Weights of a small mixture-of-experts language model, trained from scratch on English Wikipedia: 31.9M parameters, a softmax router.
Below are experts of layer 4 (counted from 0) of a mixture-of-experts language model. Rows are named router (the router's row for the expert), gate (a neuron's input weights, with its number), up (a neuron's input weights, with its number), down (a neuron's output weights, with its number) and show model dimensions 0-191. Each number is 500 + 40 x the weight over its row's rms, rounded and kept within 0 to 999. Numbers have three digits each.
Before each expert's rows: "raises" lists some tokens whose logits its average output raises strongly, later layers aside; "comes after" lists some tokens at least twice as common just before its tokens as in all text. This comes from a sample of Wikipedia text that the model never trained on. Tokens count by the router's weight.

# expert 45
raises: "n", "r", "ist", " of", " ", "f"
comes after: ":", "-", " of", " the", " and", "="
router:453446581483483551467550583489503454422477491501456473478504435531463462465494451573552525459504483494462513498498496509543557498521456528412481513483487468515432484496473562493504531518493498525463576498544510460484496444435440497558484493456497502442508515500518467583542453470495471489454489508530417469423530546526482488493535460505510517502568492494416474488508427507511579468432528467523420515550466458553524545504526472552491507499544489549484517477428537552561404449559471525598555410483474489511518493482440522506542450495495506507542405510511421489503510470465424507
gate0:510487549507490473495543489487519468492446431459459523545497554510459547537426508477543506517445475523536531430477453543477498510621542492471518510464510518505519547475559498489518399489510456466510497485424466463474517596537537473462482492463489454535455494467535508483497542464528458502499538430521447460494398534465552514514637518458521501503470502518499524484503478449456473520433555502535532373482506498527483555470502544494478500568478524409608521499471463505495503516439515510485510527502581560496436539473482529531543458515520597541525559501424475462482462480540504476
up0:466479485514526559500504560473506527515505567515565510432493534534490506479529564517466439401531522497465497468476522502579468498416457496537457533535482489465548492529427541522476610516514539546474532504524553527610551379516437552517455502510512454465497494577454505533559497517472522462552516548489471497465543526496515540523465498541488502517505509523546529518408503528597499497516473542476474580521581527448502462505521505528522452420537511525509481512491544474469486465520587462523492446419492476470505410499566420494491468501485449455470430512517491565511506558467509503
down0:469518501472471455505552447537478566525424579487496470448479562507472446470462549430514436510530534445447495554579438462528461483453491543499463389523498437438491587473504435525483545520574513499515493507475449485643495448487516492484519561502493454465528528489517453498461452542521502438522452516483566523515551441504416512521482462456486515496514466506519417546515508500479502498511542579467541530502450439516560486481500507485540504499504486470571546521451494530530516498513587552532502487540508511473465458466510544519474463519559510541494594444472488529501508535540549417

# expert 24
raises: " Year", " Occupation", " Career", ".\"\n\n", "\".\n\n"
comes after: "\n", ")\n", ";\n", " |\n", ".\n", "})\n"
router:497441530517492580499552560456475501467552452564487560489438531487484468448491470501534513527520427507414526514482467517591559499541552521451453484463466518524507535455438486481539470442548530515558497488482497511470500408462472490556516421495449521466460465555503438511546418498519499502462529461479454497542569537534521558536495511492483516500562557447478471550533456549529546447460425499511409521488435469533555499461503474486489552484496502498502496510463497549527455469490468563487495531529504445460405573462519517525532524412458492457556499453540501384528469461541532545
gate1:513396551459577516475451453476463509498511501458457440563485473511517461449506436519568417586538495485554525479579453570469518479528467520539472519521544544480505513482470481601475440467432497489442497521522450540510439492546537499485484410530525517489482502440537451428546577442512494505501483505539585487514507554499495532486490532511568494507511562483515544569535413470467510485478447455445475426549539517431498549504512581525535572476493517518492541472453511515487448496470549538552540464481440537521435461467499473561533480495467471454472495533435532524501528513451509507
up1:519509505536484496483461464480459445454507502451520445549533511510464475502473513549440521585515467512500473455486572487486468507454544505480579453530480597433498485554479576424583564495545513514445509470494563486507487538565448504501464583467555536480471538591496521483442531467533509472541479558512519496523531527453551520465492539526532555461544532496513520548496533500467574490516494554565507539540481445483492495511570487524585493453519633540458507498518519532554585439442418450479484506526486527490497508536521533474545478499511488460504508495576573542499541543519582456
down1:518456502517467505470543493569487413494524527469485539575547489439421537560452470472420447446518489529497499469433499442527531573556496491495451561544490514489481545476462484507571510475558478454399551556488473473495494564508582516508435487450580513534525498544492576496462501441438558510431504568488486486498540515546475493562451492530521537510447503416555476473486538483561495513525532489503494538457518480545459488481498483545435460508492489503535462535493484526552515490558509413510451541557547427539542424498479495462430466527504550510532515436575482538467458464536474519

# expert 62
raises: " of", ",", " ", " and"
comes after: " the", " The", "'s", " his", " a", " its"
router:465397503497505603524585504467460462520468483465490503516455474525503478444449502535476509528536485501510466596556526444597482491550578490448494493433451465538509487417433546494509494481557491530521554430521492558536457506497494514522482517535509447438515536570471492539513483431519479497438525446445454510504495548546467565452510436471496457453455497469543500547491483516517556487517553501459518466547490510497551499438530490509564506489483540534458392455478515471490433448518476454589498440555546477477447467484502518518497478495558559493468486467417423452530465493466521552
gate1:467470519534486546483519550492379407496524525489548516576422535561536488475464500478457505552483583477428524526477537538394484473529491518448472537485407540491557545537437553478472482523478486471494526524503426465515514552514489485555564487440448514449539563440461485497513484457493439503487505454493488463443458525518484572492461490520534474520481503421445501450536478502500488476530450457432513553566509448503473517555464548537460527499511509479495528468548531454531586548502533528435595482576528476463483493527550475573522529536539473501455501515546417488522520515533502541
up1:551577428545477518577515548526499518491573473521488483579482466473526498462506532553552540434494478540492497465451570494450507481486469495486505515429544499502512550467601445475514553546534537456562488504534493536566448475464524506482539526486517457482480507509424488453487522460519514444518500564541484514543503479477478470475585401550541536508540513444498588520520439542516503392532488491453490502533514479475533507524419445446478434545517521535453502498525573493521532500499493500410535461515450426551443501522440460496516529506489449447525512567550400539474505517467461544
down1:522460449538472426498458493456467492510452503539506553473519493458536543583492512500475489518565479504503448517509419489510462479560516533465585483557531490499546506461540474415510493447514570515484468508526414438570571471516406470453531453543566493529502526440490442500509403505503538551514472506559470467472525483556552542510498451450466514526505511521433498493483566541540511518522449444576505542433524530509468468534508553426481438490509518509502529519459543547566463460468512530509535452601419539523469510501500546465467524465417461452511484543550534478433476533530508444

# expert 28
raises: "n", "r", "s", "ist", "f", "ic"
comes after: " a", " and", " \"", " to", " an", " was"
router:485464474488446492459479533469511525466510472567512509512473536535490495528506464539518538388476501432423484527520551538531558497556505531473443555507488478478498510423513569465493503480529528536474480540485549518481427499474464547610459515491558514393445483450526470501509424421534458623436531504476529430487497541555560537528545465442495490496499547494518509542575447519513569496495461493471495530507496473550533480469551502567505520547579481475514459549517501533504447426557437455518492460521493540496494519482514564446456430473547559503514463514470486464518471434459427486
gate0:420464516482483470562451519495530508431455520536476446484571446477547476529512524455563494516498428448535539571546501478418476440449493476563483533547534521540505552503459487528477438472544462465482468490485377534510503527566552500547483499508431444474525501528491573538576495529544504510537471453480526544480539396473551476523514492555494522505487444483509460461518516512500411508420499450427512504577487530522509456485495495444423454485454479497583526508535510515485424555476463520439502490489471501519464544491450554442550497470573475485569480430526484500497451530451527499
up0:441514490498470541578468472543528503532550486475454550448517484501485531475407566475499505490506569472538496505504469460451475468516519522509574485474525527506455542549393553467427444497605502486445461553508484504462500463419510502463430545488542527541499456430524516494468449533493531492489501467508555527485528512517481535551637489526512509533544447496491491508528460521541558580517443562509537467504493432518466518561545458475460450488575496590588473459471468457514455494491495502486495470504479556474413452474470588513483513498486470575508555538464537443467467502479470490
down0:507503500481490470499476543516534459510571444509525519540518561536483518497522477455475498476517501496451454494406460578472504445516476402521442519476555553446539476575490497485526468464493568503498509522532451485449501558490546490480506396529559445518534484475553465461515454464430526548541463527446510473427531498466538511503540513491559527475465467538530515524453506496546430480418491478588493546469471483463469486473488444478504598513507546499547405520584494488560425534542588489466521547525498489564424515478455536413482489484489482438456498468499523601491487472513545469

# expert 41
raises: "s", ".", ".\n\n", " ", ",", ";"
comes after: " (", " \"", " U", ".\n\n", "\n\n", " O"
router:498482487463504519476493527461508482534444492444536515385423480515480429478542505568493518504502445463465466551539516540535494504516490422524475512495509442439422523492512481458430537452505463527501514506545541465481425489385448561510545484434483480451472538461556434526492521461518482624500538476439454490506528483537443509450575527517483530424535515483492473504490469387600504486507456451579450478501442467534470514444536479516494524490571507507525511489484489530518518515527451509498489486556532447498503567454466498509503478482456505474554376457540535466521500522475500553
gate0:514581518523539481518439593556467467426503500556472505423506464551512597532490531551464459514564497516583479520500534476507494504436470522534525537490543504511454496454500398484561553410531549496439451499498501519520503465504565478486456501499469490517577557552547463606489533477452438493458523563456485425498476461431473500497538448488505534480508466492505482450519462458570522523486488485498494539479410524595577491479526460484514514429494565450532468566555489501509539462525520483490557492526560541527486472490482461498537510512525482552497548510441496473512472566448451550
up0:515468471502459456465537519541524442488483489439518517517540484431496469471558502476527523451477520526513524536489495541529499459467513480491469490538519473476583549517475617536463504472529423453505516484414492483513436509499483467543560509462458445479454496416517466431514507513493482523474497457495445591522504535486457467470522516509484509483543475489489464488518569504500514479468472601526492488549572550434403561453489538565502463446542455483398504452470506496468485523571491512475443484480453419460488476539461497489440517499480448479490463504535498423401453518542584619
down0:456493468516525478466527545555467509526517492473494535486522505456529481447497516508522511510481511516518520526532502560486501525591524534532464577537467514490593586489513514456518402453521530424486551501552457436601498508494502476532528506515529509548538555598500460509493441499425470506506476513492524524469539562508433475462482503446461432447490405458453421474506525492523457577468488594450444500440406515548530530527507488575473525521516544522474498499506525549523418484528446466500467602517491516556452481489507505458532485525502529516520508515502481590457401535557487492

# expert 18
raises: " and", "s", ".", "n"
comes after: " ", " mid", " COVID", "8", "\n", "==\n"
router:538477452534523500499495534488484426486477483520489539453453502520524475447581537494495464476451464535475446522522576541523530465500535517448441452443464467480503513482519463413511515420469504485472542501554458522454507483486427550570524421452537509423434490515518427498542427498503564537444454513512483429510495536553480482457529503501513485486568531453468450555553518484513575470513513526494497464512409511551494491536504452617554535513532466479539468476450540541486521437510421418547465512527515497462451530552457571519485504475488549459494435485504533470508392442490459530
gate0:503440522552469547513590549451487526525494461451450439487486524409487543532461490496527578447398546459512426545507492512467544480529575481486592505518524523549519541498526516513528473459469495463562556465536489528523477513567553505480505489471458521515459512506487555462459537538531551496467478510468477510530496430566504559511507475532472479487458447515457514567456521540585505475489601492519500578529569471488499512556423497486514452511528550543524492522547593494576493496520437416523452494489527477436469468550399526468551470460483429499503461496518502481503450533532493555
up0:494438436524538475555519459497498556495530442450505448464487468467480550393476506530579522489473483533529523449471501502514503400540415457476484519391480508490496431603547518512523531492473544462474479544570446478511471487527476511479483469482473513428500512462457553549482472472475499486412517505449547445411496522516552481525520525511428495526497557545507586507495456523441469501496513545573528497559490452514520540470446509471454578446480521515525524548459451497480455509559519466524495458504509558479546476463502552508477522492501490564482419542525559472414528581493540448
down0:466529471505484532468451524533525487488551505550497484465417462557514455571554476498487593569525485458509449461514498430487493499497480444588425507426502466449504443504503440418533528472435525484509531538453558507456475519482487518492476476548492465530479601514418508504524450497442519498509572586512476500531476481484529522518488492424499492545514510543543468549547500441490528530488503518519512450507537492502440500566509543526459558469417472565496539484532528480550486509420511443503425536432425399555472570500525491502508474509439501549518442526488532470590469508514448518

# expert 30
raises: ":", ";", ".", "y", ").", ","
comes after: "-", "\n\n", "==", "Personal", ":", " Binomial"
router:528440543451457534481540532457470507447515417477556624457454499511483442488521497494543517471511501450493557529538465487514442473475480479481493462525522572463465549438440583470557553516540534474526498427527440423522445434515459476503479501489413455447471469523419524508561487510454502495504494522499475467462565478532515526530586515503472557521554484477460448528537505537541495472443467519466485550482387474585492538435502438489531534494528535502452492481521488488502468431536445539509544461559482471512428512434404510480489522434541521482493433478480501443504501512501490535
gate1:538490448452431424447436467516459518537483499500538435533523571457495470490526552571537510456479442584527537543489444499542529458464477584540480555499443418446537459494486475511438494444460501489546550514504483508486450493496501517546497441524531567467548525507450466567539524565487498547578549573546454531500567440532548453453500543489510525442509498520544511459537464505491511521458508482477551492531497496456478475434540543519473514479449525457480519468502544585586438518438576519501436499515480542566514571526466446505553498461567474503527443489513500470441499471510546539
up1:557538437517479491535467491465512537438579458417423512504518519476454544508527518482464525495526559518478517417521537456488477512516482550521498457422491487501454556434548472530518492510568525534571514463560452500509501541511492492519473509471560571519486517435458566530513541480464458560502509504521583515419493527459532470508516501454451465500520546460524495538494422455575528527482460525479507492432491491456486431491509445559472513503571511445477514511407461492465512505500518464538535570416466487564430558522519548550403500471555509487562565518472477478470482568581554518
down1:520501455477467501459512506524458457467430473515491502542514551479520538457559482591474474543484457526505476492527474567578533540596522491509516506467454496509565490507420463523493547548547520476447464445458445507521436475472460504521543545476554485538482468533448428487473471506528501486542516470562493556508544470481549475585475446467499403528533521529530499451462473455467419568490489467511563475463550450535407522412481501485496539515494485518467580493420520572475435434516549471440555488485501515542476545481488499491583452413523439481464446538476523535497489432501500502

# expert 47
raises: ".", ",", " |", ")", " |\n", ")\n"
comes after: " ", ".", " −", " +", " (", " ."
router:415514452499531509475522529463515502453526497538533484486433500508510429485604432529480464446512421466491465599490510473493563468509479507506474476493446437522471550419439532515441578455514471594455585459494464482517480448480455523473472398490525529526515536510382530499517466477497505526453486481494502487512604507551428534450553484464511495519534530491525490524479427535501496439481395495506557526617485460496506514399517493499553527481506513497534487483450510524508453459539470490503510545517554501475491518538528552483486455515472501463580505494533465524513489468430502474
gate1:583459455562521489483515451550507461470482547485457452560549466504504539495484483538496466513499571405537446521431540541510565483487446489429512483561518535588485447527645435511447455494520528479555580506538507556476426581468536513549484455508489421551503522454415548495547480501480463528484453461496519526495511491536494503479525530526533530527520524493472466502438542537517543482502481507464434502551441484454515497542462476485494439474503536498495547568458439525486524482516449520579527545512451592558542520503532475474529478453536571482451481449464451501544517493479508495
up1:568525567463499459522453509555495471484459468460592542455562503524489563464528526427519467523472564505487438469549553519570492445515561414483493532503532519564408451551541518446556582520506532484501494489433463505491494553530502477519471440562482465446461523411492495467473449519480548529432484509474429513444511468463512508492541607421531504490456511519497518448451432514473565568483489476517417491538486484547479492457504584487531464448523495495478476548439463518467478511463513548555534546559504531514513559505474473534516437536466461536448519506453522501492498530529483549
down1:494562483520550546595529547529490521512521506492585517505535450515511507517558446487545443426529460463439499560446535503508568537489472512523559585518472497470506478513472523522534418449476571497542470476490552481498541560520578451484475488519522480548486481522495475521503482502482422593488486469550583494483499458492473536553501468520491491514504547461542554496490471433468486472537400500521425453465459539486447520528529467446513521486449491535492546439524472550520411491481503505551562426450462437466516471456484474523453530541466430582517512463521532441434569499525462569

# expert 23
raises: ".", " of", ",", " ", " and", ".\n\n"
comes after: "1", "0", " |", "2", "6", "3"
router:450466524548515555543545495481493477424462463454512506472453496506479474509525442515477489462460482518497474502496575498492471454500497516515474465481490489494503532481389528490430499447526491491481529477520483479496434420499460530496491416412525486429467504513492484546596445522481586481427594444485511424486576478494503494407564449485521538476546538510509519498544524465533510460493439551531561512549463484495525502518554437593504496478498491465540488525477527468570472473485483468506556519541552429414478504519495584435430553465487537465484422459545506515524448553525427532
gate0:489465470491492543551534522431459581511540477462455523557534482494501484469395533548456538468507574494520500505517528530490570503573503536488474516529474511558504461538481489580567496476520494548471463452499538566572509548508552495545482499500505472555443492522462539514445564454544537470570480505599480534466533420495473533547516439505559477450541496537489446512471585468477550504477505502491520483530541478523513499504536405496515465534508517485498463530523531481524494516608480576534466443464524505469508496475470494471530552541463542440493388542567486488538543436474381518
up0:481528512471484524540475528559555532518534498507459517529526422528433513535515560508587546539484445472553568503494485462558474492538451549503537481472541492535547534533453567476466516513437469527465492508536489501482504463455415464488522502492510485554538478475538457564472480461551484469502500494527428451514538463544578497450495451459448504601485519455527553484437490571454508504521476510521402573494463504480496426487480457505534476491534548545497495514426467412403479472476531517528490469548447480536495507562506531438611565536424492537521531505504547447521485564466446547
down0:490522512434509479502559523453429517437584518517500538502503577577526510592509465533492466419450530528528550462458551432434488555466529490476481566502470524467417471537492524560541470576494487438506550421518504548409446466522481565562550485532525485527472527548477567471533558574477493548545526505521438573563556556445409498449516500554523511479541488512512486504502489465442494492474491536529528482546516509484454488500486558494514449502486474453525505519480464495498503505486528500533477504450494452419542466477495453411515530438568539490532510455495476584546486556505495513

# expert 15
raises: ".\n", ".", ","
comes after: " ", "|", " Preceded", " Party", " Succeeded", " MF"
router:477439511519482554428481477472453506483522443457493517470516466480468474382591513514526470450522488462404531538584448509552491459546418552463505524509513512502438509477480508497515532486493480566500524484508571494516500411427423549520497512532477465456488525531513541517482462518504517585477534482468474493494517505519509551459495492500475488429560462400521436452495455465540592518418425507498446534508447473521513513454501444491530517530499557492558427524490493448547451506494509512503527557592518490476479498463438575436514577448533540465460513453529479482492490441497476557
gate0:545558477546467455532467474412439527487482480474479576471477475469471472480520541503480452534564482608447427536482499511444520480481470458461523528490526510531487496504531568495561503448494479492406517488453507494456502482541410498470484537500509437513494485415536556529507491511482478505477456473474533520499495512450534450462562439505529445431473517542553498568603495501472491489564494487528488462423444448517518514477467422466497536507492541487581508551509505471555576524510495569549497524498441537450427540499451560418491524450504526559478499413538491484455439484417486522
up0:534532507530481557478491508561549453510521484510461486486496499498503456524533468432466543510480488417537519559516455412487536496500467498508568487525488466507539473446461532522523500530484503544515484460468565510499459536496524463528485534470519494555511469447467459437474497472535523413465570567526476545444514550514596518442503459573440481493590469442543465483451579474441466515591558544511474448562552531534422479515460440549462601517467483506472550485511479516494502463518484485527457493576483459501489453443535493493474528491533431415489477545510545491573491486606433494
down0:481537567535459525515468434464537515505535518491530527449494574439504518494455536571562523517521495478518463458556528498506550474475435440472539580569530561500516461514474484508577564480442537509441493477449496517483578482516488504518462402511547540519474405538406486511551419512427505445607468557465541554531555552493525430530487491485456455422479504530470467530505460507520466537444535506533491465499510440562496493494470474460451438505462512540546480416468498454521465472505493549505531497509476536446460487482526505439510479527491516485546511520470472487493568556484482399

# expert 13
raises: "n", "s", " ", "ist", "r", "an"
comes after: " B", " T", " G", " D", " H", " K"
router:496447510510468523504507521449454457502508519501512541506441518511496473498503485558448479510437459521442440514537544527463559427533460496489454489418448496493453496480459583521460482488485510507500566540535465444455461485460438517544485494515516548524476510514478513519607509472461442559477491490467445436498513484477487537495610502507491522442525474430553445481498457515554483477505468544552520496543391470543464481462533503564520586530581468457522518462437480558533520475561485383561532518540544454452470526573452442483517499488501520524545467476465489447598498520537506576
gate0:477564490481427486406504591484499508483550515484499495484533426553511432456497489551507534431419458520458518467507495536452509411519560493541535521459547442483489486524534459453533550437413534447483454533529484523478475485513435523582475491482527579503469492489492498551557522484439456516446501564492474464481552524504491521482504535530467435479512570533514532502487538525483531481454548491523519572528461516533451510533519491481529534507563509519427539512449497555575601468484443491508531399559494430600514513576488480545503483533506489519448456470486543476455432532493485497
up0:514540478481524485458479495539555493576533573530411552484552441526481520449528442540513553489492458518525482529478480506469499547505558560464453517532413465547463523432464475535426459500575465474473586508506526552477474542451476491495480555488542496518475478566493553472446498505524514502486519547509517507462594556506517555557452461518524479518435492559610526506580560540444548600459538549459537487534458401515457459486455457487465521538535505528531490465476522496498586526480490576464504498478493565515487462468572451540510522503454520500494446510542513511444473472459494525
down0:496446537455524493576494518430544538495454512468449498505490542552520503483405496538532485480592566504537444460484491509575524564479514430518506446502537457472479507521464443483571502428479538479436469432576486519526470479507473404449549470469456484505519556466600501525509514510533512472503516460440459581512471527565540469528485562512515519474515537533460467515454477490471520514391484541499522513507498501512545517502529521492568486511525527449475525506462484455524542439490552432431601479498505478475523476474483492471554580530511508498551516484408555480537482554571587534

# expert 56
raises: " of", " ", ",", " in", ".", " and"
comes after: " |", "|", "1", "0", "3", " Total"
router:443388526555569514451446507475544514450557412475523496494405450530576458435534499483533445486508483521474517561509485432505532448534449539486495457525558500455494536493477573495442483465573445595458544504490471500503387419447447524551457497460481418487525536549477480537563534491480509488448492490501463453493502480484552547484514492401507545516506508445502429516521440488550487485501504523532536506556473523491536529493523496488523544511534520523554515489522503485537507453549479447504500513533483478477479488507469523440433490465567521487558467484443487462436435472578434506
gate0:566504501526525394563498534386491492535510494581468514513505486585539452488450531501517514491512596485552567470433469453485525478552547477555447474471515488565465591564489426481517492505555513493509520438472474519459594488496550496470467469513568495549483481467559453546461571456475525448522475475511556553564549503548559488507484547510494451542467502507510509475512540572508574538502493536513501512502495493513545527541479514430444479504492536468496509463596513458492498443517515450518472484516472517439532492488493506419497477491511534517554410447495556413481438540457496529
up0:490554461501492506514458573471463485469521512493396529510470503535525488458470564424477380402482470489481481486492487444393521503485524530496465496481507509615459571523531496503492515537521506531531533476574524509495504487510538557484436544501491508451495535464551468496453469501524531530507524542465506566517517491535474493501534524574509411466521510485549480424482486551570521419506499521487531472536505496545561500532480593510477489479503529494506504541535475440579439457497506526484505594513514486481478489576463453455534475469554484467541502444554583424404520505471482421
down0:566445515400479518428418515479567455573597495494502518560472475537487488479575504548485492534559471445493555612479550550491484484538561481450517455477456482510433492378509502505503489486512517508478482432554546536477550490446480525457494492503512509530568494497490496459553469440476540542501513546558498430395543539502435487474432482464519559554460469482504553425429532437511483524523443448512479538459489470482461520477464454456531533541517508519527452538511544538524474451473497513463498570498488493527523569487488501487451480465558505439498531468458517530506509492550473463

# expert 42
raises: " ", " of", "s", " in", "n", "f"
comes after: " to", " the", " a", "'s", " and", " his"
router:472521485481433539442508550414526513505546500578498500496444492534506465473561498560473444513421499512491532541527516489597511475489487576544478461454494552440466491482472510485447517449512470510468525573485471478502393394490498515513483454525590447492439448520451481506497464494468545544499545419499470484480536516527508597514486453457510481415522584457470442503497455495476529481445482491508501477486486414549449484511569441474546556507564485492474515474466434602525468472537454438517485552539544448499513484520485488501509452434524551448502509490449496483489490477538524576
gate1:482482465414526501418540557493538429525537514583474431529528448417524557442507498478475486492476477500526513484528514503543496513496570487469500534557483533460447473451489532482501502416562505553492490521479448457498552538500519472513508544441556579464482442443456489513526499497483524479504520473480434486520495559428518538511414503510504447502482517491509436500592537538518512466480524514511520518515560439516502525438499494425484509521483472494464395514461549521562436539490591497545409472543443525460564435461486460549539440544519525534504471512536532404458495544514436552
up1:456534477510583432534483515469507507469519505553534481526500478581497497544517517492454518441500509499471504543488504514456499530491538554499490476507471402484514558504474523477465552467569463440451505498462490515523551463506568451592518457564547566538499455491459509502483421523487494516579473494558529539619521473549543533427549523517545541494562502517517491468514501513483431544465449531423477522553490566538459531494512522466438492467527490398427495490500492481425415552508497485558528522500488579583461485464490488486489496453565447554490462428444498540508517517456479425
down1:495539486503500543436463490496412496496544520453544481496498517516464508577472503560447556508550495510580485442448513525426513456506480544532460545469493456453521459512532560524500445449556544453503456502489528504469577475551503465540492493454484520534487466577538471485625528515521543464434528504561466521510567509558542479435503473553428550550531523524481501515441540472553513500570451492542483501504520495487490524588540459539536541505545515535467522447597450553547502502437522477477517442532462502484457566613494560446485451551543476540537508489502504455537547504460483455

# expert 39
raises: ".", ",", " in", ".\n\n", " of", " "
comes after: " the", " a", " his", " this", " same", " their"
router:516523469487557524532529494475549524472506459475419490482392478559523474463462509528480544384411550499515468558505501465543494422525432531500485440478467520445484525446453517517514506477543531462532617499482544459477464427499491579506485511525517467481410493527465526467563485447460487505511566512469475474508545543530506574449523473361535495464533452501495455531475501503519499449475464454497539449520479417507560475471500468552489547519523519521520450479470454533473464514553453476518390463542551493464500508474510480457417492454567542496513486442491500500468474512523488548
gate1:423528476552474534472533504462509537559465438465586442458523534517504508489525437463584537560523556534436534562504507547475508588527458421488516467488543453509418577543476538519479482541483553482488462531472464489482499579555433470546529484500504501473468472500528477416509503504475509450482504484481522495511548480551512573479548489496539474501473502520558506455527524472518514566451471536523493537577425463451476512519448532498514507535424465480507522575502503475462573463558381563541569458522420519532471426551510496489550473467509549468497550523502544516505545453511493448
up1:518454495415482467483495421537550521426492526500610527524544475473487489513481480516477502503582482528492480453464554492537598565490523525521463523536537439500491459483477541544426517498509422594491533480412544544483495488525505519478491546568506510492493524480533502512513490486574584528550494505555460471488558567532492498517508502496455481546450558584532472556520459514499478432521464561434405466507502512422596500498476500475491479504514467471494496450514518485534544477454493540512463556512501430546448526546517476527483478534441524505528619457429580499486489557498473494
down1:471501489544538499498535498486530496540531544403491500457477450497440488523415467501561553543512584472493516503463479482492552531427464510507495516440509512492577463439523446455524469531485483557435490472459467507414582548562524516500554410507478512475484571491467432473535478469453529481511504536444548480489450436485472456492527471466558479541454534472456426474467528509479447542507494517559559494472460543537489471493455545402521437473449508463471453531485500468500469605493401547442541497493546532507434512485475471437572515486514412525482487490474576522478464469504491485

# expert 48
raises: " same", " idea", " largest"
comes after: " of", " in", " to", " for", " at", " on"
router:457503520543512570556442527498496494439510506553465469418468477549514492441570437523526463534472509504460518535480491519503520446471549554471470440487434428450496518479494540484446544497469572530566507505461527485503470515515474508509551451491492460438523486487466437522512482425522530473469501468454500481513573491508500560492529476450532505455465461433551467621625459483518549509426455518493471442575491484470541498506588432524457487475502550545497433499481463493530448439524441496512503487518583503492452463492474478477553506473561478377499497502499535416530501504508560494
gate3:530595517479492500513512479537497540430516500418427538555404529375501478483503499449474531516519518513500524545506511447475519503441483507456536561540552510517553471521483534459516543497492493502450507470513495496455458544544488492510507503501561503521473491527508484472520498546499580505397514455493543459488546406543484532560516513519510527517524485444561470528484526519555501447530452471611510443474518511553442519502468526482539487539515470538463535541439539413566507567473554476427559495464516510517478481510496495557505426510525403527579562487429462570491465498578543497
up3:517524545557495505557459460489479508450481553488460413499444521445495447470518507555448439487478493523454538475521517505557505494517488477547504493504459495489507484425577462452493472465494527537491527494500545383512500493538417511483486437484421509543473532552476481428491490509521498526468504426478564448451505435467437463463491489546507483542520493528549493464469594544501479484468540501611518479515569513447535536461505550467585530514469439514518490519415513487538483513544518454537551455504442521521526489573599465525518458478494462505449506416451521616552473501485543536
down3:501496537533450507513482535505549560475502517514495486482491516559492601477459498406532486581446476491490450476444508508567572522460503473541434500592437502387486509479464479506537495488517524519525526488483548521453492493486520517418517484473567541478531562439574533503509475510521498498515518509566468541597508535472515506493440511522419520439483473468480493514474522421501479534474383498479503467580424513452458490518512477521468509475447477482434422485466523538422522496493471498535487500459534518533543484425463443493501570551475548418458515505503420444478553474485444461

# expert 50
raises: ",", "\n", ".", "\n\n", "s", " |"
comes after: " ", "–", " $", " (", "/", " ."
router:494496482494480528490469548468511538531484433480578518522424526500499511504494484498530480489477469557482539554567585501464511478489516519526515496445473505502416520473467553488402572450535484546477517531542494504500449388500509547547507407485535491424467480503540393595524512494467504539476492481451506503430499530545545497433486497512537526453565582510523486518574492445530497437526522537503474448523448427528498532528540441541491551463537493455570431511471511531472432447598419473521494481531523467437518520512514527480486460462524479506508546465434482454493486499586534539
gate1:429570419479506500536485494464528478506494450546480530526537494504515470534422460575526475519520465420486555474464528473474478509477481494513442537462497528532486549478522489402478538415577471527556548484447416500541475524512490451559529450459541525508560475529570526488584498479498519468464534505474484468520530485481475589532421496468455512559477461485473516568529506448503432517503486477507479565481480476463499582486483488540452416443439562456513546574476500513443456530509405473461491480510478589492522547497566527458534537568452496491523560509528475532578477498464517503
up1:451537430498565492565519531455504532530500471505466558509471483516491490510447399556499538491464528452455537538466550457426504564487472502586473515494504548505442516509546476476557498442513491508569582513452422474547478463503495478474538449508518525560501506502543519495528554463514559504469505524490521419474558490474502601495497479453442547555502468486479565570513507473500356492492466505481467543490442492452463570473521460526507454500453485424530538520486499526504505546508377492437469499548564557500576550476563516441523546500468458508515531497523455504526510482476551489
down1:518499486468495468501490509507489499480477492557512481499546530564488452502538558517472517542533501479494526517448508472523523509489503489545635495536509490444518483495455559502584452582557518426504573524474501498537530405504485525453539518499505485489438547475408505506495496508545421526505491553498520485474491469619522473491486448416466502530499481430509537537478487538491446433472500536499470550515501588445554527514486439517503562486544441507499471512560465516515548458481447503479426609546502500517480555519563524407572539513468476579434494515476528484548492485515399542